{"n_layer": 9, "activation": "swiglu", "router_score": "sigmoid", "balance_bias": false, "vocab_size": 32768, "norm": "rmsnorm", "optimizer": "muon_variant", "lr": 0.00764}
Below are experts of layer 4 (counted from 0) of a mixture-of-experts language model. Rows are named router (the router's row for the expert), gate (a neuron's input weights, with its number), up (a neuron's input weights, with its number), down (a neuron's output weights, with its number) and show model dimensions 0-191. Each number is 500 + 25 x the weight over its row's rms, rounded and kept within 0 to 999. Numbers have three digits each.
After each expert's rows: "raises" lists some tokens whose logits its average output raises strongly, later layers aside. This comes from a sample of Wikipedia text that the model never trained on.

# expert 165
router:499487484466462518529466488491546516521545503530477528481518470465534487485499491496499484487513486479515523458482520472538535504474506494503483469478478471484512467499476559496511501481506491510458501521483486455464506452497522513475510521490516463543497523491414460493480500482429543486491471494510515526499547505507453455483487498492497502520479500529517473478494522492498511500498497481513510472438459512487527496495459520504532474507488499514505491514528451551486468511553499494526541489528516535505508485501470533514499483503466468462489490475467486496510453489519543514
gate0:509523487496501542474477502470500516506481539501523505511483481473493519478504490494498473528488507514539487480526524517510514499525475476499491465463493523520461522515508522529504509500507511502447491484484543475532489468459496483474464505462475511523486493465440590498502522551497494533533486525510548482517471495506480439470463500461460527504533504519463466486480493548497517491453503527518521509499526531557466500493522494487505514488484489537500527500543480514507500503507490519539510506478547565486499517451474532530510505514537513542492495506485504498510457520524498544
up0:498509455529436479490480489498486500494511552514485516515492515504534479561498505468487462554478502548527503518475498523542486463501492486510521503468483519498486531525513479484524497500493487494512533465513505470524486460506489498451486491483496511485471500483449562504456461480509528525482481480549480511523478475523532482485460497498474503542465518477503529496507476526487527514471469532552447494501488517503493553506463462501489525479485489520521486455549474485546488468510501524537495495505540523514530530499499479492508505480499517501458509534520473529517508541460479527
down0:525497480453477524511473499462466529465515511542494486471500449501494479466499480481467464500482528464457507483542496501498482491496517534522455503454478525500475504552470466476505472485511518537511526474520486483533506516478477590509529501500515461535490487511475505529516497475541468530529461496516553463499507457473484505490475504436461474516533491476514484487496476551533526492499474515514515493487469510514501521507533532506489518494502488482443491513491505472481510504510507490520521492526526548494492480489522535498542505472527527546528494478480531505481469514492483510
raises: " the", " ", " their", " a", " his"

# expert 252
router:473490529504470482524451469494501445524481519497491485507537529468508489458484493487498526455540507467510502503481529493514490463488491460484461431501513476527475515501470498504487473467472513506477499478465485480457521524500508527482466529489519508507495517549506537537494540531428554496471474495481486495511516483459487507497497477522548467541514505485502519505498500528488473518459503517475526478512472502467501563529492518487538511510513529487485487516530483514498514506518497532490526463523527504537509535475437513492503488532478454512494494539452484474514483496508529544
gate0:486488494517520458509483492500500486530480504510518478500507459498467490493506507455510510504482484487546462482527545547483495521467501483560505513486515514517489459468527464551499511508524472519546503461498507529527541490508474489493465487521478491494534484532541526519455510497436501507533560485518511524497502515501484507454515475474476488507528528503464464513495534525512468539493503528528508534525475511461496476480523470507514526505571514493508514475486518513489497507512560432493508490492448547505486459485496524532511495529472518496530508484531507471506516506476522541
up0:465513507476446513484497466505523503455515514535501491507516523521529478529478523534476474509530487499507537483449514476490507496464530508479532480446517479464489564537483484477510466541505515494518504544503525481487486489538508483487489523481487501549439529450498468519465498494520504470465459518476500512527527526503489512511471472518493510479465497497494493526516471499525480470505491531483474477490535480544531533513499508480462512534446487486502531474520497476500529520504490534524425508490540481489502515506511483515502500531519431537488504482459477509471502510464528504
down0:518496494496536516473500533498466515492531474459496453481504511539460482519531489468541513525455490512470471506563448509484498513527465494525517508466520498498521441491488528486488525502537502520495492463519516497513501512484468529516517501457497479475486494477496523476533493485516492521494471412475503504460516496491500522464504544488498511514539508524547511442529506507494463514454511469517511443531480493492488449529493486480557514473539498515489512462537491534486483501498530486475497498498498505463472534522494516490485473477476484486477501532528465506507502500487449526
raises: " she", " they", " he", " while", " it", " although"

# expert 49
router:424475505510421506491486517513517496489539525515489523479515496523472466470521458477520502479490469496508495460467497449510507517573508498505513491487484491533476543526504451489517550510496513551489518523507511505496499503500492525523477488515489522522461489505468479510526532488472549466473526503482499517518515503476482467457495531503517514504500506539500495505484502488531469520521545505484513498493475518502484504504525487501523500483501496476529469493492516492494470532522518559528491482549463506513505477521478482544497461563482448529536471546483503482509464466529520544
gate2:478512499516497524467483468515531485486534446482477496507501492531523493504517512475494520489515501505500492478468555443506503525533548459529487489469458506502445519521483471481486493518460502522492484553525490480511500478524530501507486450509491451497461499537507537457499534519522556519516509506485482516476465465510488505471476537443473514467476483508474563494531455530518516486490496490495527501484485499498535530511506483476477512504482536475519489528510442507488471480455448543480497486523498510528479488502527451501483506511507503471491477527469511445530502495490527506
up2:540519479510537487551494501490500517507490479468488512452474512538422494470506503492517507497475501504467500502486487556512543481494469504514475512469542503495527473475498493494495467578501464493505509505502477520526530494461527514491561485480509469517446523506471498522524496531523506545496475495528522481476496496463510471536500491482493495502526446500483495515482506504478536545473460507529493500489529490496475548518480507515539523478565477515480554486458503521488470465524531503500486514512487450512496503472512507479480503487470491492490490474499475505566509534530528512
down2:485505499480517476514530492475478513522506485504510474493537543520443535504495511461463431505500457470497481517505502495481520484523510488519507479493488504504525499468494535483543457470481520530485477483485541442471507508506496447480487480511520513495511536511529539481514489525493526483513464466539515489489477474548498511511503492464489476482512453509540516533541502516512481521533475493521498468484536496499464474489529507535507486503514461510491481484491544514478445507483471585511465511496493494466481501481534521510513522526474520503528521542502505484481515519480487588
raises: " the", " a", " ", " that", " two", " an"

# expert 92
router:514474527498486526551435499519526489503522448477489480505483473466506536481538467490506528517496480483501492484541518448489515502504515514498467486522471473505503532479511525523526491500498544475486494500528436501504477506479498532497499507450507482522457462514486512531496496524467516495455535549473459515506530488481490439501496498504561513501486510500453507520490529501534445533496509506477513473503496498478479559469551500516488536497515499500496477479502492523479502483500470484505504463559517547486508492571475523517494503534456483457512481515480482488493501487525508472
gate0:502503511482476542500539487513510493494529497508458451469494480500518479507538507465462546524519500504481448545496532555500518519510566516467486487454506494523528546500493515499534467499492482509479526520513457514536518502544507469550519543528505498541469497538461503509471527502454499475502498458484495529520515474496486481495498487499527515493536491491512505504477536501506471488510456493506494437498522523462468506477517482522548502480527513544517492499542498530432468499507491490494499493492464502499529472519502490506475498519484467471493485521551443491485481470524487475
up0:451486475520516488494473520505483500529512496486496542498465520504506434487498502495533522472518499520505526430461462470500498507480454485534521540514506468472513511516507457479478487532505487494490486507499530464471478553458530511480453479540445467484519502505528525519509496509482522533490482519517562483506482533547473489479481502521499469487498544474531459450509465519493517466512466574476502511497465463539497507504434498535501473476521509482507516502470481504521485534494510454479497550502521491496479518482501527477494508510491468479479491494477510498500510491508502499
down0:444522532537514436504483474479518486504491504500476484513571517497493525464457508527480488474538499533494517511516528524515456492447507504486475521543470478509505496502491503486505530464499495508464480540524534501511511503495488455478535495521516514487566472449498502526506463519540534477450469530529496468518465508549475538490504507507531512504466441494492530530532499471505486558542467489502498531521490505493503505542505454462510511504543461495496473517492513514511497495519493531466519515525477500527489493502466518470496497484496515536483506473491492514500476536471491515
raises: "port", " history", "view"

# expert 87
router:451523497509504471535485488491511505506476501497481491532539509487492498456497496485506507452526506489511489509509496516485475496504510444485458441496490507498518525483499465478499482499490479456523494492472481496460522511514494504495472495501512495506510518534459521540508545517453524532484498482485495505494516487480472504461509479488548423523523504477494535496483505490504507520511493504471547493527471511425486540530488524479544530517518533495504486547479463527532497533465478495491547516506522516537486496472455507506515497505465458521529461571469491460478450523521526539
gate0:526484520523505476504522475491534520475478558481481456483482533476524516443510524458478482478523525522516512513472518540483479477552507492550453491536506509517465517535507470473509472493491501450465479473495499471526485488489484487482514465523519481488484519545483485512513465461430468507489517489511484465507491472460478508474483502502474423528536462516493515526459512486468516534535508529462511494522520487495479483503438464506505509534535508499459461531499496489463510508533502480476516522482483475520511515476486494540538532502487486502481475508496497474493491510500504469
up0:510496529505449517494491515517509502541498472505502503455486495530520473501490522504504477498507456533473506563491490486537517489506537465460549493530527491468484497518520477484484485502505509479513552499512505470550498476473486509497477458474507528563515464477497521498452450524545519507534491522482488497459538439489499506539473513501523514508452515493486532502521484500467504492511492487475493486469430491459515564468533545488476495479512476475496495488443496504499492504516486476531548497512497494503490507525493518509494509531468557517520491488518491498493496498531533559
down0:509502461494527515499474468525477481518478459500462500548528487525462498505542486456490505455530511446490529483519474504482451482521451491472497526466503528505527463456480506493498490500493534490522519486469487484501530519498519495543459482472478502478433468551475542498500486466490529505496489536454490508523454481531500464507531466485513487450525532511489504516447508520501561450495520510514487492460499544515469495482475503475538505530500497552484542514483478508508516513510539508497464489510506547476489475511472515463508507485521488502499504530519510510490530475490488506
raises: " a", " an", " the", " one", " its", " but"

# expert 225
router:497531504485482457546478458501520494482525456493453483468525492457508485465542460524516522466504483451514502480525510511510536473537489483516511499492513474518519539476476499531490479471500510489477489540526483482482467507527523530509499481437510478530460493513498509498492484542464550484438511539491448493483486536464521468485513532462550440491487494509502504508495466491512471505488498488514488527520472511507543517518526497490516528507496496489462466534507486519466464501480477485512526476494506532526534531530455525503544495490469452465492498512511477534528476503505513477
gate0:516534527515487458547476495465507530498495479536475509498503496524475539509425508541513476490458562540514482489498511469489530484533454483512488538468521496486494493511517457472513445544509536449523514512462519490510526484529505483518536471480489456513483516514514496561472499502431486495442518518523486487503516535501451463495507504472507484495481509507492444497504503531481454510526499516542546503519464530473518496501504489502508464500526527457473516499537498513467483540486501521501483482490505529469475492513526491506509527495485451489521490523494486511496493496507502496
up0:487506494491523539511539468514495508493483510443531532501461511493498451491489494465520538507525510488508547542498512495504508506461506538440461443534536542498529487550487574491499544497493471496500503503495488477497508483517497515496466498529548508497506513486502485493528518537506478519489457446498479473498523473502524536525507541563482477532502523520497523491489522527519505504507547513516492513436508521488473526494484519500476495523503513492519475459484512496497511459509516510484475541499476531507521463507499508471501495566481506517485572516474513516462495494503485469
down0:444469449521520462484530534516469488473511514493490488492509546540450470529502483507494471506484492509512523531417517468496471507463531517516522541487526539506490510512495531528467555473492515499500515477500445505510529516493531494522534524515535529506554525487501532454499506519492520518487500468482469463510489483496458523508474496507512484507536481488483470464538495489458511519489519488535479517464521482490474497524482456452490503505455484527487467513499511475522475451531478481490490477486513460524489532484487480541507507512509520501510474513498494519519520513446460522
raises: ",", ".", " and", " of", " in", " ("

# expert 79
router:492478501513471534519450510513514514519492477444481529494516505502506528457530467488562529515491474478517519470500514524489505508475484451495496459531501484510463515503489475491499527503533505492478530492521455505474500496504496533494464486464501435487505489558473499497500493492527540511467510478490503492527519510497488463534487514513506490526467557524501519483544500466549449506467530475456555525491480490502485508466513497537515524507511472491523479478513527465486490503546476481540509470562497552505507504480522546499516499527493448487517490502476530514512499463555495495
gate0:544512485541473521576520484461492505461511499512522498525502495538503517468503539504551516450514505508510503536536521518497499470508489461569496470519531484518517483472497459525472498491459486483471478481520513489482501473520496522538492501490509454530474503539456495473495501486456486514518479470489522520519491482513527497559514530496524485521513491486531532508491483533529493510529485537452503450486466511500496506540515500532558488495484506481494433478479463538493467514512477510506502524536552532479492529490469508480480519507452519489519521498508483515479491523527479507
up0:494477473469475475461497509483456504522508522531482523499538524478459467485468453553491468503521497485531501483521486483492479532501513447487510540461477506501500508504462512524498505542527522502484509462501497495495524490481450415480501504498559493485483514485545509508499493514515475510508535501463521491472474487568499490523515526508486531530491439481497516494517488495537569478532513530482463523468500490491528518473451497505497471496528548472493550508525497499514489503466513491545522548500496507503503518539466490468509484499468504524519534515467492493511516487518479518
down0:472469498540533498488520483512510505444520511506508534482519548506483519535477512512520515494445525479489463505507549502467509490510475518475461499493522480540532473521500469496544511535518466518479486502502508468495518503498491497513447512502474478542512510501492521546509546470499537513497467504484481476556535549533519501503485460503512495491510526493479494515488487492551539540486510461544521486485485478512505472500481497478504488489507520489453520486453529529516570487465553495526506539534469472475508526528500533474538521509520532502512499540455516521504522529521463509
raises: " favour", " crisis", " court", " home", " favor"

# expert 35
router:483524459481456544474490482480530482503521492498493465516475513481502459491527506478486516510512462511572480483544520493513436511564516475469500455522512507493488504484496513474484496488500487451495492536485491513437461528522512530510524520485486448538469485497485467518494505498466489501509481519505514554480518517484506502437488542492515525507486496504478519500473509489499510507463511512458476495531470487491513518527490506474496518541502551520539491520505489525461431500470500498532509531492479511510457530493464501510510503518516460499506444520485511539450467473512501483
gate0:499506470516521516447448469513481474498485503515492472505508518494484484543497517503499490508513458498502501517514553514471437519527500494488463493533476539497485511527488528513492472550536510480517536495489505486467523507495517506519541522497452465522492562463490459507539512497417498471468518466472479527506482507504484508472438503521517536519524494495493528498506485476528503493475490554490470527493479508525531513540499541503478473538511551515511527536546505540502467493477486498519492469510462491515473503487487483467502493515468518481506517446520530462488500494471471508
up0:476496497507514486486474479484471496453509503495487504496506496449495525465521487522517510469539506477529563512505526516537450541513439467482520541503494524490484500484499491497457504510483501485485511476512495537464500501487501496486524478491482515559507519498509475463451542481498497494477454471469480494489509474476483486479509544531451453481458486504509534483499521472482487482458511494459461498497489519509515523494485515514505505496449484509505461524501530457496440558505467460478482465494496477533504550449468538507496544498516494473457509471518527488473473504496481499
down0:500461473464515481516472508529449540517487528539469485464511464526543510525489510498532479483489549495477484474515496511485474508490512536510494487510511506470473527458470503492503498535544499523497500521503477497499426513475500488548507533477489512514485533500508460505485538466504550533445492481491532502501476531493460447488515488497480534520502440486460516485503506497485517534522535509487507537467506528462513481503523533514482474500507510506522459501519505482534506496481503501511523506502513536547539480479500519489498463504494522511491524567503545493499535456567526500
raises: " in", ":", " at", " ", ".", " by"

# expert 24
router:499520506535487539489500531480522473538515506503451513527556524498481487517480540514494520506548480458513498469474489468455535479507508482489492491498518478531497506485513455465472508503511469533505481456475500499487504470477535536509447528487541497512448508520489531515561525545437551512477504480467521511533520530495500439483487537518510490580509500493510498550505494472490499517464475472480509510517516510502467512491494516507495475491542540517513476511497472528511513477522459540544529501504507501511488514515486499509507465484491475521463505509522508520510488453510532506
gate1:504481521526492483478457527477504476523527472496505488522549484507438530470524511502470499481498507480516521479500574522461491525481507492520512467524488505487485477529493505492489472497491504472562480491510474505453488468512508466523479484516517501483516525544493515482494510502459471508538556496482478531515533530520537504484516519507472501544481491462461509489474539478493531569488517494476485539511517482466516511481504527540531485477479476504424482520506500548477480491509512519477479525461482468518492476510513493465504488525458501539475508474558518497474494501522453504
up1:489508484465518539521544510550469499492509533506495503456468550501524468505486504482535490509511526531492480515498473518537495467517493510463480518514524508493487507500524519537525492475524517505441541502486485529512501520454475573499543515522489467503452461485472497511505470519502516478455480553504512446497501503503494477507442495520521464494501497531516507497492507535473506477477491469492497456477449499511505514472499472479485501482481511490524499492502515487482492491513447508466533501543498496475580501496510513503517532463508457488507454488447520496512518455488554484
down1:472503521468493449529518471493509452453512493470503466477474494498539507490490520494495491510490516483501450500528505468464508554487481489478485489530497470493505473499560454495467455495477489505466520504477499493534469490504460505517506510497472502497572488537521491489461518474463527494455488501519504486493529508486504520478486445502522474516478469471467481518544516446478516506518492529527462506511515520466473481470507510547487528525476517513480487485509478439533539496482534481522545509542534478531518501516500480491440464496545496484505504479487469481485500483476475514
raises: "5", "s", "200", "0", "6", "195"

# expert 246
router:461527512497470499538493469499528473494476506480501494528531516478509500429507480486458533464550510466535498513484524511501448496483499450491477446504493515542478511485487495499494472474481490492515494468481480471459523520510522521507463515493494522508498527544486509538504560526423529522493481483503485493496496505490509503470514475496539458556518517522498504488493484521513507513480513525474539523517460490444510508515495504506511526524516507500476513542518469513505517515484473512506529480481512518527492524469456530507491510527491458507495479577447500442511495488516497547
gate0:448495540463500516497531525527463513513521515516495541506484522533486513492486494530424492524480492475489482479516497461470440539485502485523494467501536474515524469495499572499531489483478528474508458518496448459507495535499490462522492485480511468472528486462496501488495501513484512483530457502480504470544526483482537541455462483505508498479509485502507481516466479495539517495493523522527495460459483473508484512471503451540508481504447489467491514495522533452466501513486521490477486490511491518515468524419483514498507512476491493508466503509488484507514527504528516538
up0:507508470483505529505470515459545455474512442495522500500504514497518485498538513489523489476486500504533494520486513506519492479497503515451500525517480496499497541539481480461465490501482452520467550495525522536512489530523525521521467483506506503531450525506504472502535448471525484471495523471497545492479520495506515488505491506477486524528478477504460492479581508497473477462514499481515484513523534501506508503493473521517460484521528529522499499482508445519538511502511507554508523543542514514484534474538514489485495509530513534509562518509494515477496420477483515442
down0:498506527488478487528537539508499571533492484515464519501496495510487505475528497478517492511511507501474440488532468491495488484508525504506485542500480468462467486499506501502534482493478513479531473565475514492531541486515479493492511458540456505513480502458470551477547493531509504487497476500500500530517579504553492497499529477525527511500487510482496509516471505461495516499503507495546548492481484475514476479495515493504515489508473474478510514464460480511429506497471469524498483438450480534507465521463448507460492506486491465515483478492548509524526507486517472496
raises: " which", " although", " including", " though", " especially", " the"

# expert 37
router:494473484518467544523471499506564517509505482477466521482493499511490524477525444505554526515485486489519532470507510503493497524481487474487494473522501466517461533520454493484513509492507490498475543503528463488475495516505508536490435484477518444510475505547484493511507488484503572518470506474495494493515504503494478411527495520501518488530485545533485504462544501485521471497472538490490557527496500501486480518487506517541507517470519466493500467470523515473493487512515509504530504494557485537494508478503530540494521493565497466493508494524479545523512513469533480488
gate3:481491511479475504484466498496477506519540488524510474543481494529474490454522495502451478452506498469466535497475520515482522483512518515512473437512484498524480504540496514515487533514504515480508523488491481540429519449476488483491478499491545457461474482510518485525526477521478489481492477485461515503535531511501518491505483516507485564535499474522538514498488490460487506478467532514495502533543508484456527556506546508515531507530497507501580507496497500506530453481481453515557525475463474498481476486484528508495477502517458517507511492520479458538507503483503515507
up3:532519490482493528489508511495529482529469473465522550537485510521503493439549506509480507534512503451488489504528477496505486498496484480537503526468526526511488509505487439518498456456510482481512532487495481481525466492486519481494473522509518524510479523471482480480525475482506486518495522489519522557492475512491473485436486500495478455451494470497496496475466475468494442533515438514500542453459483461494507467510521516532507503482474519503472460468497499460500472518513485531460539509475459537488509464485492452513515517503507540473505480527508538502475511457490500519
down3:507491487510439491487476487466502523507538479521527508478516498495501525477545467537487483533484515551512525482503542471479487514492478487525532519458500508513503514443484519478491468500499515539526490495538536479549519513517443506516512477529527434486507492554465477471476517522556520484493514481563482509502492524519490509533471502490521478499563524471498454490520513504501498516495514472505511502503507491516499500497532510518538453507439510513493496524509538508477557496489471488492514479503487496522534542460512483530469474490464475483454495495479513514552495499522523526
raises: " relegation", " MLS", " compete", " club's"

# expert 209
router:505489536495482497522456475496497481533499506511457490490543534478499500480502533470525513466505465471512478474473537506464485481495515456535466438510509519529477523518514462487537466474490512479473531517502460506448460478515503560516535495472559483521505517519508512536512509490509523527481489497481525502519504521491489469480480522484538476537479470493511488513502516532488484519482504487495521491564494529513504500498514490510530503504527544505523517510505437540473455516514487547511495478522501511504518526480446513473503496531459473489499450570458502482493463494514531492
gate0:470534458488505531487484508496512566552477505480519463511537500529491513499549489494538498530510479461462491511495484493525495515506481509487551501510521498515463543529511510506515499478499519475476499506482541497528487506457506560523509530481501514461544507524475511543490501474513476519537533470546470512503516465489503507481509502437498510486552465507501482512448508508491519508567511510494522534474525475480513498514471581498490510526534487504528508472486502507461540519493541474492515491469538534476522490492499535489534494518477485492460484475520475491503550506507495517
up0:518556481509541506486517513486511520501525485474497470501519513490515455516515458526532474498530476497495476501517489508538512516510493486509506493536491510468510541540486529485517490469489503492457493496504524480508473534499491529524480500474486479467503495514484526529495520465503478532502546487490506473464482475497466486476528500487484475495549483489499525472467485544497541501522489476452545551522464472509469475532453552486478492471502524505518519443504505509472540505473514507482491541494550574485550517505478496520490551483509517458493452547513535489482482484463492539
down0:519466483498490522474481507501487513547484499472494550508505482511520492502521496480525456495478540545508499498521536492528546518519475480474510502451479502545562524533508481506504511497495514468497499512486505516490479513508487467474494489480476498536530490482487463477506476504577507466500525467487534520533492509518463503522476534472475528507441494483487546494508488458501429454484483502540503528534479469484523452466538500501480500553508481512437538510472470495521471485494509505483504487527494494527515511504530497483533512485496470486459501540502542494496487468469522464
raises: " first", " original", " same", " main", " name", " latter"

# expert 137
router:483497492524485508504463505497535535507527460505484476482525511506498504517504487532541518498482466489491503466508516491540487520510531500511487466526480505537451529508479464454504457466480488494478518486486486504473512531493502509492480479502533455521495512522498552545517472471533563525522530477481493518485517478511496454528546492481486511529487526557458539499548463482517483537488553499483490489512477505482533547497515542519515475487484487502511518506535534509466472489525488488536519490548454533503513484455524526467532498547466479498515477552491502520504463488537503511
gate0:543477501537537484467512502505478458496469530479454477486492483531491498492477537504550497473526523485494511523467479477505455470541518479525465506497517491515542486510447512471462504541520477500477484512534472498509568489531510559513509528531519499480511511516486503513482496524490499537504472517503476497460486488484463479499482494470502476515538483524469507454509499510524469457492472457491483511528551542523525514488497538532515516452461502509503497510544510535514466503512514502527531524499527493503562536527513486520463508498512469475537460529509475539491511514497527486
up0:529493488546512475492512506497535476496482473499491476497457482473492522506520510488517466500514516513537481470476518540474490526510514532502527497502498452509517490493494544484519489499507488458514473548517509547486513514497527501509484505514528466485534532528468509488543483527558462506519486550477487481520524538497466505505543478535475496457549448478486516513521511471480515496514527452468538481519555478457531513491490518513549545479450498487517506492505546509491505511503475497504487514489543483516444496539522493499533514523506482551500504474535448487538466509527525485
down0:486476536489524523525465501485484468451538477500488493512555493515510554481469466515522495448466519527502500493472459491488462506477493504507502511480509488507479493542519509485522513483476509510499498491514508531511494485473536518486574542475476496450492479485502522536491494463538522496469501454528502501430443525508479484485462541544534470492526489520513504497520497483458495537483497489541527521530481506483497543493490471471498499509476514539505488506498501488457495470518502492468459518509508501484468506555490549484473496526468471466494519490499508530550550504502525508
raises: " ", " and", " but", "-", " her", " most"

# expert 7
router:490480541464510499495486503540501475520500482486470493511489511475501483517542495512529525505484512462508517489504524494488481485497535505525467489485531455499503517530467511519488517489506504469500492514512430480500467514496515537497489498497558521494453465483526503536481500536452524498489494519503503494484496517434486479490508535508580479481435511481511512543539472465562453510456547519504541491504504485476492521541496497541508501496509473462471492517479497523471470490517521511536519454514477574518537516531480505513503495495474478500503502532486503517526517476543472495
gate5:472510542482490522489544451531500508525494503500479519511499499492511490490542496474545530521493497476516499515482524476496515467534528507456507429464529522490548502483509514494514510495501505487477529528500501488475513506513556534477479484517477478512492507478542490528449516529470489502515495511525520457471543498497502510468521474478544506495525502434492508504467512523538473506465527511508514455531494461491494519534502508490525488496527482450521496536499512558476463521533471502487508496507469513513537463524529502567539463491512460510497524551468479470504476500501546518
up5:512474470550471510499507496483507494515452532531493476498546480516483478507497488507472494450524457528493516490519499495487434511494443492508522492478493527527493550471510491495550483462502512503451517497519465495517523457486465473475559544455469512464521497510509486515502495516499490486512487534519484512488533508490494457474566513510546466485529470488500483482524514541495465537525476498503503507506474478524510507498495529499474490448499478449504478494529508490533484559529493555481517529505458484494480498476464505509501543464485457506484487501537473506476506525500494530
down5:517512528495489458486505473480465520513503492528512514515531494530479459499435538490478527521491491541469493453523593519517484514484469506445528487515484486463519455456488506499545498468502468539515526546531482492480501502526532509478531502516498491489516461472504486479497477496496456518477479507487550471527533526491459557502469487541548488503487506521464525480499567510478501497475476506521495481533504491516510487502537497478483492478461503458487519515512476484521526519527490537464502481475509509510510530513466485501501489507485475465466507458497487518519535526498500501
raises: "ner", "ing", "ley", ",", "ring", "t"

# expert 43
router:514474518500484500534504478535508500546504552473472474512493494496500485474505553465518500495525475477505498506475501527483505496527480447513491468528486494533484510490479493487517479470512508460480538544516439492502519519506501511469512539524567457519473492531479548483503514514486541517447486489455503483532494507477480461469497506525508510534494468516521499498483529533506476488490508491477508470533509506507551494484519478468491496453544483492482478513505444559504484478533483512489489461543498498489536487529486522514466497536474462465504491554460479481464541475509525511
gate5:507475451535479524481508508505464492578522464485488490509525523515488479525495560484503513482493490509491519540514516499534496504546539546538507528502474464485467467504421537507497473508478481481506457495491473493496522512521447516507542520516528492516484481517485472477517492492469497516484488498494512526447475545528523497492489524498506483492519468543554540523521528507499471524433513508479511531472483530512509489459512492488536484482487507536540469496514508533510520484504489509497520504505527482571502505531483515491465494498523465483524535483474493495464489496459515507
up5:480505476514505558519515459522484512496498523479523513563506564482509459528515482484489518532497445473480507554488477483502498512503493492518527482518488511487524509531503550527500476477459480458501529535481451505455487517515473509500512531496562527498490487477471494503478491504497466508517514495485500524481506515520529478423475544508497513477468472535495525476497492500495483539468527482473511529498556520520506471511529508518498519541483546501475491507487543491531494530454490526503518515476489467530500528483468462514477515500534523479483459485485531478457473508475534507
down5:510491502501460462556527505487448479512480480479487511501514501465473512493466548524470504494478541505497470490480475485454506468499517504540461505494458504513498530522518470525456502506500503514456499520470512491488500474489537527460489459509498473492491573487460484501458547502489527494508497525476489505528520537495516490527491517532526484452508505446501494485508525548538506509502467454557515497556518514457480489499511522526536520531554455498516460453492520461497501506483511507513483500463472500496510491495511509530539538540527503493452522508514497503507520501482489503
raises: " the", " in", " at", " there", ",", " a"

# expert 68
router:478512499467466536499475497496533497549560515508488518468537491455538492462495502487500494486495480454522517472509542508527512507465513494494485470501493479502527471477515543490524497458494499497469503533477484484460526449503531497499506507501508460546509509513424469497496503489432523482502501502526516503484524502505450453484487499485501532534504486525514473487480488508504487509504502483494491493453456497481518488510459528505528492524511530515515512513525458552482477521542495493521536464538506555505482502454474548501502475488497476470533476485468462533497446494519530532
gate0:517530491465487503486444474523526523531510489433529458523499462475503551501478441509496551529511472517516482468481519529510512507525542510460489512526501491523473448491514480496471537507493467498502476504511531531475492500519502518512484512525473516481480493494491464590526531472492509485507472536526496472486534484535524503503482448484494524497496528529501507491514498521498528539511500454501560502511551498488482493501483492518495485545505522524482484520486461519491514500515486481514534506468524524487467484470469495523490495516455447495520470497454495469488483464480472527
up0:469504507497489488543497512453480496525458495472502487469511524465479482479504493515505515545514496555540489507499516478464505530526477493484463492541510527479511481456482507520527537554516529477516488490522526486455520454504491493488458512522482478460485458500517517494484541462492490501538497510522480546533500497525459484521525507499474499498505463456560497530452475497442497514497502482455479533471509518519487506508537535486497501487449502548480524426514534514517495488498512490488516520495501504532509526525467489495488516511487492519517470471508460555498484505542460495
down0:534527530482479514477521505504554507441507545515508546524541460479508461494456497469534510488456478501455452487496512513514507473468507490526512498485491482483485506511498468493523478508484478503494519486523495470526493482483501552477508510511473536515541506519528492514472471514542504492493525498547522510472486475480478529493523498482505468522471529549463511537498544524489470482539522522487503529513494519486496452499496485494477500497504534457547522495497458545506506525516525499487502464448495508504448486482506455554454499478471490501487470512536479509486458498529527552
raises: " the", " his", " their", " its", " her", " a"

# expert 27
router:483511489479524502498482503492490501514505511529471518494504452509490458476518486502478489484482526464558495492489518461487534479533486455520511485498486515552503529524503463469483478488517505501463499489485516511455492531521532536555474481451564507530506476529470525512502529495461554499506456485461512489468506514501483447487481518469479472517479481529514492524466489493493458497487505513468549481553465487466501522499434537520507530514500512533499521522503464523531519514520485491530487507532468561516501499477476525521502482520510493503555506491509443525472508490523494518
gate2:477505493496521510485504519499486562493531470466475482453532492502465513472493442481493472513516456517511480501489499506478525527542520512516489604505528487505524529472512509530496531488476472486516472468481500495490478503501525506510509478490476470491504499496477540516484480565469570503527540482439497526522526545481490476490484534498490476484480449528493488480489513487504487538497512495505522498506484473509525452501475506469488487483535471508514499522490494533489498500507514477526552520499504486521491480461509510484599493500509496529508461504512530498484499536462504495
up2:493477486500530489521512480502539506543513539492489479495477470518459554504498523504518482469496454515490476515509481512478525526468524474498527550497507508461512499481501490536472446521464479489476497475508509533457445543505519485514473510491489467538495534538501514494525518522461493510485505481458481495473517506499513500503535532473512502497484482507477510482488508498541531507529501530521551491482492508514529486535460524481499483500482488540487460520436477500479495473512491526498500502531511540483515482479482533531542481558454454490554474431493503465517526512487547500
down2:468506500466491482467522509468473486482512499503477477488471520521474537475529517475448508505499489499477487526485489472480504499498534506493490499530496520548526471585479485478520499537499515484521497501510496547503505514488496525514476489443507485480499547476541516479489482475477557504532503514507473483549493445511516494513510475498462539486542485511510496522534487511500503526508509496477511539490497505505477486453508511498475478463452497507478452547479500450520529491435516503492464493475473519498473509522502541495520517470514525472485527415465524496465526527481504529
raises: " a", " an", " taken", " not"